Weights of a small mixture-of-experts language model, trained from scratch on English Wikipedia: width 256, 454M tokens.
Below are experts of layer 13 (counted from 0) of a mixture-of-experts language model. Rows are named router (the router's row for the expert), gate (a neuron's input weights, with its number), up (a neuron's input weights, with its number) and show model dimensions 0-255. Each number is 128 + 24 x the weight over its row's rms, rounded and kept within 0 to 255. Numbers have three digits each.
Before each expert's rows: a language model's description of what the expert responds to. This comes from a sample of Wikipedia text that the model never trained on.

# expert 61
Description: Words in names of institutions, journals and awards, often after the or in references, such as National, Institute, University, Journal.
router:129151140158093116095159117120153120150138151170141124112101136150117119166130099082147101169134118158148128086097113122138072132149090111111132126141116165089103119160075149138113094070104096123152093138069113115109088107132115131145149133113102120118115119113111148140142137120098094138135134110166156134154114100143124087117116134139102118124128111162121169141119113124103111143075121122158104149154071091159056121096109174085118122140112176156159102129163074152135099111149100091116129104078182125135154092161112148124129119085138109119168114099141140106143131110128148136082122127126105112111132078101132110153149132115137168134128133069122116133143158170123120127122123128147115140136131128141160136122121145116111123103136114123151130144114135142118100082169119
gate0:107149127159152133141142115092147159133135140115135145124104118103107119156099131112119096121085139138133171138116103143105088141135123126143151118138117152114136113103125119144131158126123096132159109131144150115122112147175157147123123165146175142076118156107090090131115127149105167123153070148134142178117169115118131128145172157119112112119145148132148111127118121150121157121084113087105157126122091114134093143115083149130154097157142115117129175150175094122112179163111082132126177147131158133123201115102120135147189115130084125137148098104164088099084103142167110157130123144163125126126123157146167120149129119130149106137098121135113114107126135118106136149108126141139135123088159081077120142149102067106132135130081140122126150119141150154079087081134144
up0:143132105125133142129130092120177123098097116083191175112153068142148123107156105127113139134168122119141148130131156128125167118113164140155119095124117152181105138125116124121144097123109118110079115137098110130118143112091094102101136122138110084164103134145126127140143137164137115109129168136106129173086129143164129139122068128148147154124069116142072163121132122088164118125130130149107132109102170168133145087114118153126144127100132142131120076172153110137137104119151153111141119121132114092134098111155122141128135102104119119101135129152098094121122145159139113130134155117103171114162119133117147142104154111164083125127130151119169110163129123087151102120125141102119158145141104141150188183136151195175105092118158127108134148160135116124160168159137125
gate1:125136095152122125136114088143130090156141107118127096147129191139102137108105131098132100087103126130092127140153133161144159108166102159092105093175117169119170150102122100112155107119120117071095139116096115098128139067117140142182121119146114127122128146134135127081118139085123140061094133126148133119119107121123171090121139129140126139120162123133151108123128111111128124202119139133144105124110099149129155118150151093101135142105104151147154125126115147136115173093131125111155119202119159118118109128126155090178104119121099153109099119144109120107147139135134097115094130114126126113137088075098130120120091162128092178151127159117155114142120151101158135123151113141078106083127129133134127149150127091084104140172120138102122111143138115148120191103113132
up1:155120083115115107142141100109136101126124112147130097108157139147087115114110154127170143131108138114040108090144137141167162110165107116136144128163151157104129147071106110137168117125110113112141134110123104116120126100101160156130122125125102140105150104130164128085134134086151132079126163121124143087134103088111134108131110133167117134135136139110143113127131102098141103187113118119132095161127072124164132108161130085113124115080105145167138132089104178125125159135139132062171129169141178123131109164144156094161154127121150132092101137162150111106134130126143108154068131128123113137153130080135123124094090142121118168136145150139151147103099133139152110123141130102122143088124109139158105133128127137110104103127110154112143109147172139143172183104110132
gate2:119148166146103131092144138145163123143070170122134135094145128118123148100185153126134104135123080122138124113171120141112155148131097124141130128128137146116116127175182123090109137092125154093144112139136115114079124157099137118103130146127143152120161119160085141154093099125131112138157143132142134143148167133148116107126143122125103108085125126119096148174170136179122124199121097155172125118149150123073144137135113150122132155129153101124172168126087069124120124066116161108124130101103123104137136143139162149098126117146105122131128121131109138103143146094091120146095111103119110113130142065124139141125188149118095131146115147096146166165131152129139135147143130145158122139137118122186139138154120162137152097112124081136127157123114078124108138122142058
up2:129155133166120133106144144142128116137103127141105175092138078135125148154117149130119120130130123089128128084180093128156098079100145130143132164081121175118175162133174105116097113114128161096145104140101142139108135135129182118149109173127128125156154113149094084161137096089082161142160112144127119131156143126099123123143163138091099126090097104113138160184132122142108114149129112136146162090124129115080125163094136190082091177142128126117158163172105101137090120101148135128105135120118120129120127109143149124128120108103121137132143145130151143122122141115091092125148125141109119146159126087128145091144180136169133122129123184088206142175146122143123142134132176093114130159117138110136140110131132141126133135116123109104112118137153151118104136125132089
gate3:141146123139133157125154184085151137143171156138123124154140127152113130178144147133109090101148147150135135162137119167139131125141118178162107131131132125155094137113161158133156078111122109091161078130111157107114112158134159119122114147125139068137163144139132148148156143108120108122124108132114233106139123143121136142110090117111141132113128133157097124125154089110089129136112092116112133135165122082125093102162129153148124108171132157150153164121120129138145141120162129086129098165155138102125164120149102076154141126137093129145168147163136149091138117167141152148107100109128159150145134123116118138114127118128124192132134173150132138101146138147138162111141112120111117127196131179122146133142128119144098147109098109185104102127096116152112167101128147
up3:152133123120102147093114148085090133082134139117125141128169106131142156182135147162139124126160145143135130141130120125121129133148131181129130165112124122135127145152174134121168110128153077115151110104132107136152147146161152075122128103121132154141111132116133141175138099099151138123176079106110148106130152095158116132144138123114148156086119119181106128131166101158107111151121125087129198142143122126122065143160158133126112120153133130149107155098124141102116097126144129100079140119114124129135107119107092105128134130154058121117094148136123157133134148152156144175157124085141146165179161083109103122130169121114128126154098172133129145115161117137120141125142122114066158124150160131145126132144107114155140157181102150167099129086122106155125078105163143
gate4:154120139154173127152133142131156144151118157142148160115092114162130132139158141126108143113115120177080120134141126144174124144134137126114135140128114141152112170149127138125188086148165125106101105201123100105067126132106157107153152154153120107102084088125106116152130142089149086120127163129109087151136133136131131109116157147124174121128137104107154126150106193170101142128107152126161094126144132091114109118094145144076132137141134128144151170108167084126092135155128133124080130146113122126098111148088115160088138134083098103178104107108164130125121129129108117127104168144132153127113086107162097141105131134135122163122093106077159158134110163128114098125140120129137131118130104097120134084134149197104131136147111139095134116101129166162120129126130137
up4:114124153130135113127159132098125123107183101192145154146126138113119090134119122085169121149111162115077153115117158124093130107112166142176100137171128155152109136128111165116108141168153137148157107083145155113145168113140099129140088121106113145159147152158146087085123113117133165103131117160145134101111149138096153149101128113120139125146116146130162086152145098103178114108126138116109153131130147120112128139145146116111145154151145148121141127095092182136198140155170097108112121142119178174160119134143121096104125130111171125112122133120137158099140127148153080126156148174110130135124131133110143137040140130114127149158160113124154121100084107125127130160125166128136109148128102127153083131143158090119094161117165141100119122125154131142089138141132106
gate5:144146128172089129144132143128118109137144133070135145160103148080128133086170128128127103127111142131072157116093066119147077175131118104134141144131089089126103144131112153086130132125103170127090150102142148124126118158134126119117149106133119149133105136123126141150133136144099143141141102147139154147171150114140122110105126165129146109127077132104102095149099152132076165125121126084165151119106144106149113140179117124101089098177132141117157128124113116115144117127119100136144058131095151163130122140135137166131122165101173138108127148117127135123148151135186093124125087127099087146117165167141141099131128101153154090169108128094134138068164134126119120102144118111104096115143151116118125131126155084135115125109107144126140148157054165121146101155136119
up5:120148132169126119138109148086105112126134114085127131186121158122140126082138117104093131138102134144052146132118098129167135113105126107138135149145105127135109134157092117096147140131106140130063168100158144140156116180122160138141132128085136126136126137135107184127155148132111118134123139106098132141151155091155123138122159128111189106172090126111116137143118102146119142145092122075182129116150145086166072129123123116080090091154171114133125157123117143110114092127112103140142118109123145164089098125144138102097092098109166159089127136115118166098176146124164072136127098128130126148143164126145114098118102107154123143137095116127140163092167112120176132093107104114125118119117142092106078136102137134118132133123145164119121138156106129114154122151140131
gate6:100138123118137145128150061185111153160132162127124151141125117150082148162130124147125158127141120132145160149133114141154043124146112104156130136143107127152054170125156072124087132105141100135105105168161167119138092126130117116102156139164111108118118144122144169118138127129121144142124141117136122107148098118153110169155136117136141110136144115139105123159175107073123137119102100178120146121159162124119149172141112155136086145131164160124118133126154088151141132118110166108105180144143113222100116105144128173132103141091120131114123148140162133095124165125132131157156135143144128115133156067123099163139156156109131132159127103086117105127107118133098133134117137135121133102102101124121129120138146144103158086160130100118139154136128109149135161155117152
up6:104132132109162133099146096190124128149130145107115117158152143128108153146171132118110173128142114159143167161129126139133063143132093115138148150107079140156043173103149114106088126098153108135107095146123162120149087129176117141142130132150120114108135140119158135105131162153134159156155152118169130128086120136132138136118139126154099119143129114147100111129169108088128118100124085170146122109127175119124160162139124178144100143117144162121088108129118101151128134115113169101090156109114115209078134142125116154149118150102113093106126117143139126124139103126133128133128144169148111125170176106116099155107139135133111149132132128095114098108111151149092180132136107148129127088111106142125130134152142143120154084149125131147126150123110095158097137153108184
gate7:160167160162097113088143100133143115159122181154150122164140151146080109113117095116105095118155105118124117114145125143160115081085110095159127111096105136108069173115128126149132128140136123133099142135108146118130134105109128119148144124158142154135109196148122167145136128132129115104149154123092046141155145134122078076055159142139129105133119136153147150120156115131119140101121104163153135141120136099088092113158148109092124141071119154102116109090125129155118132106154127091132111159152106160180144145108129100143140128131124146148105146133149155145119155153096179123111127165117135141120150090176125133121143185134122112102153119083138121165163105132103113120153124100130168137118103149138101121135143154107150140090118117124124136128084132125106131147100114
up7:167131166152119118114108155137107131116124133137114103142140120137107122109125147109132095148150157169154112087129096108155131116108100116130136123092093149127123102102080124138126127120105100147148091178135153122124151108086167136119145122124111115114147138144113114140141061088136148117126147151169114110135145131152040100072127142121100126157132136166142132109113116198082150120123111125135126135107115135055087141123160127132106139073125111127128118160118129128110156130095158133131090148122102140095128167109149103130122068170149134130142125155153121155128168165111151094147090187136122157107122121166147161124140158110152067134131118125129112150139148139063105120109119142144164114129131083161077124138095127143135099115149160144135119142134107102116111117124130
gate8:156136123123127091119156106097121124119172117139134175126119142090142092117134162146136126140074113156118054164089149112122130155093098116113141135132118129083094085109111133128149115117090131136145181131104120147071109127101114080170127140142123149116125134115127095090132106151121102094084134122140145128122133167142114130153114124131108138128121126101166169134128127133117107104151154143123096112142109147113123143110117152118170122094132141107145161124181095113144120137081144105108123139104140131108117103158135114116133159118123137110148138142141165116156089101128126159088133153158145104125117112132145140133160174054198140126113124093143088096104135119143141175117107097134185147137145146115141101132085134112132097179190133131153154127133135137080168112138104
up8:078099097158134165149111161150139126140129138116105090133081096151095135141143113122115113125149139117107169137155110162158121108120159130123121116134111096168141129122106125120103167163148131101095089143141131125154133132143134162105116142117136109145106103156141173156103144112140164147184130122129118103113143070077129122111145134124150103095141109106108086143097103133149158114104110114123150148138140101155135098155157091110102111142163096143110119129078157121101156113138120126148146116185144132131152154114112119137109134146122127134114114131103114150105172138146122104149106109076127165137115155145154125144136080202088118140140123173131181144093147130145122081165163137127051118072109110134106113109167111129110141129084126105090104142121106141146114145092129
gate9:126116114127153121105170147075132101151110150157158084162132084137145156128087139097131135119132131084133111091131143122107150122125134133109135076135133161097122155121134168141143118128117143141123138138124152091101133122158125100103174144126155168116162132148122132117143188142112113123104144131151147123123126134133118097133116153146106163156075146112113128128094065102135127148123116135097168122135165142131103114126126172127117141137110153111151131148079099194150139133136196107128112121091100114097103091104103138116141135109096134104142144083088155083137120081094099162141120103139097110122129126096172126127127120085134175123113062106110094098094086146160100137166112134109133131148141132117158145112137073095087102133138138156146116120112156109111131142153137
up9:147140172146114095183152115161126130140157107110151102144113140163057080156152112165157119116104141135141141144122085158085097115145125083155071105097129079108146137156152119120149100125091164142082127098117183138144092153143160134143137143157140110113141101129145109137130125135138165142148101100171111140122105118115120128141157153143154099136153159156114140143094099123169138166131138106116179141103110145170136098137126160096084139119104153146141122135149154119110104105147113163078164108148151156093118110156114108126144140197141144147132129127113176148127136145134094097127122088129140128120110093110123102107118127168143152142136148115089129102129105117126099149086153127127140101126126122139137125129109163141151174111120193136129106154145139134105134135096141
gate10:107149103152139169110141098145115128120132076109112137128134148124097175119124152080115123098099123142111145101160182136122141117200213104118127133104097157136110168151130172173108146153135124145124064144112097116174131126126111171170114169115157145124161115134110122146118126124114128209113152136125152083145147157104132118132080132103135118089149135152127129092117119162105114150123107134125122137142095093138121110115124107125141145114136140151150157087117134133136125126125145092118118162144118136130143142136138104139148098122115106172135125125129139136105107078123159096103138110092144154128104106150125096092079180104120145103118135107105110143109099119113111161075113142140100134119111128144118141136126125095118121105104070100194122114148131087103129124117152
up10:125162151132138127104150079136139157117165119135114137123150132056116146135072125131114132181129114110146135118134149150140152126130138124132106150130133105109148139109107144145121155123144149147118147098148128112138101155141112158079115129147131117066143175146142132145156125126153114089154138150136126130135104127087133155116121085167171132174135123162110123097171111156126136090088139124133094138137129138121151105156139097144142147139150115140144143135144130120115122146167155180161099160131107170158173163109131118131134138079118144129077079156137158119120094144118171147177131176138106133125122119168163143151163116099159136140149105110120145142101044132187112154109115123156124138086102110121098141152125107144167122151166080098112138134111149093136094147127123
gate11:135136130152125125082133129165119119097138117098143096119120127105147131113128070122138092165107117146144129096093093125070166104095126110123093115146103097151083138141136134097139115147152113149110126158125165079134130092089113123122181127133135100080096117127099144134076133133121139120143101150173134106158105193163097122094143130125131112115100136122135147166119102119135181109099116142200133152172121136106125115112117118134127144147127162171104080109133144134149103139134128137114123115130182128103100164140087175125126124117165154123110151153078123135134138124090127102098121096146114110116155131167133119134162129167131146117124108108114111087171064135150108132107133158109130134112103112101136117113158122149156123175146114093152156173142137099118122135139090
up11:114167099120089129100164111126104122121149129106183108130124095108130162172124112091153094199104100146158149112106146107122169137153116126159152178132129108152124116158092141074164153126115107178143156160137133111142158126092156082101147155142120151099146102120155162108098170126118134145116166168155106112129106185138135088118158112131116104116074117138133126106100100107131113108107148102137092101100135139152125131102080121069159143126120159119129104119119128136088107134126134112139124108124168167113138133134142135123134123107150145126140143167079112138128152143124151153126096086164133103114138118159130139129157127170116140140151109114124104133144086138144168133091101108132109130124137072102155125133150095136078107170123129115168164140137137109110153124159118
gate12:111160107123086124108094122123194095111145175128118144131156158129169161133134142158129120167108077118130116104189128151117138179177131149114125155085130176175125102097164136099149131144133085120115109118083112119130123120137100143130156125118117137168155125151099132128141107143157156120146091135140132093141122118152105138137092134149115136137131153178148127117147083096118133145088114148092109116099123140171142127136116105073107142132131182173115102079122122143165104114100126147121097134161130094135131127132124062170136113119160120149135161147124157146090149126113147158133157087150143130166124118126144156146149183145142130128105097082158146132152127140115146139128171125096123108143136153126136140112174136136167164121132177136105158149110099108137137140123129
up12:161106132140173137130137138158095155120104090113131093117129070127109068127138102115121149088170167141110154149099102093154108106102125090127145061185114104063136138139059102152115123087124176140135147139127138141134124161124143120111115126140128139106117132112140159140115145119096139135111155113090101136120131122125094132107162152117104138119112127093125107143098160169128115110164162116164137138122113109065093135132155162195126112118142082123111129157142115091113156132168132129135153104105125132124131148124099181106097130155119132125112106097140106108167106127142120114113101125125113125105153133123105104109122088095119111118133155122107123155101129098133113137158110134160117152129141102146136118145051134122085101130144109117179092127127176137130119120166130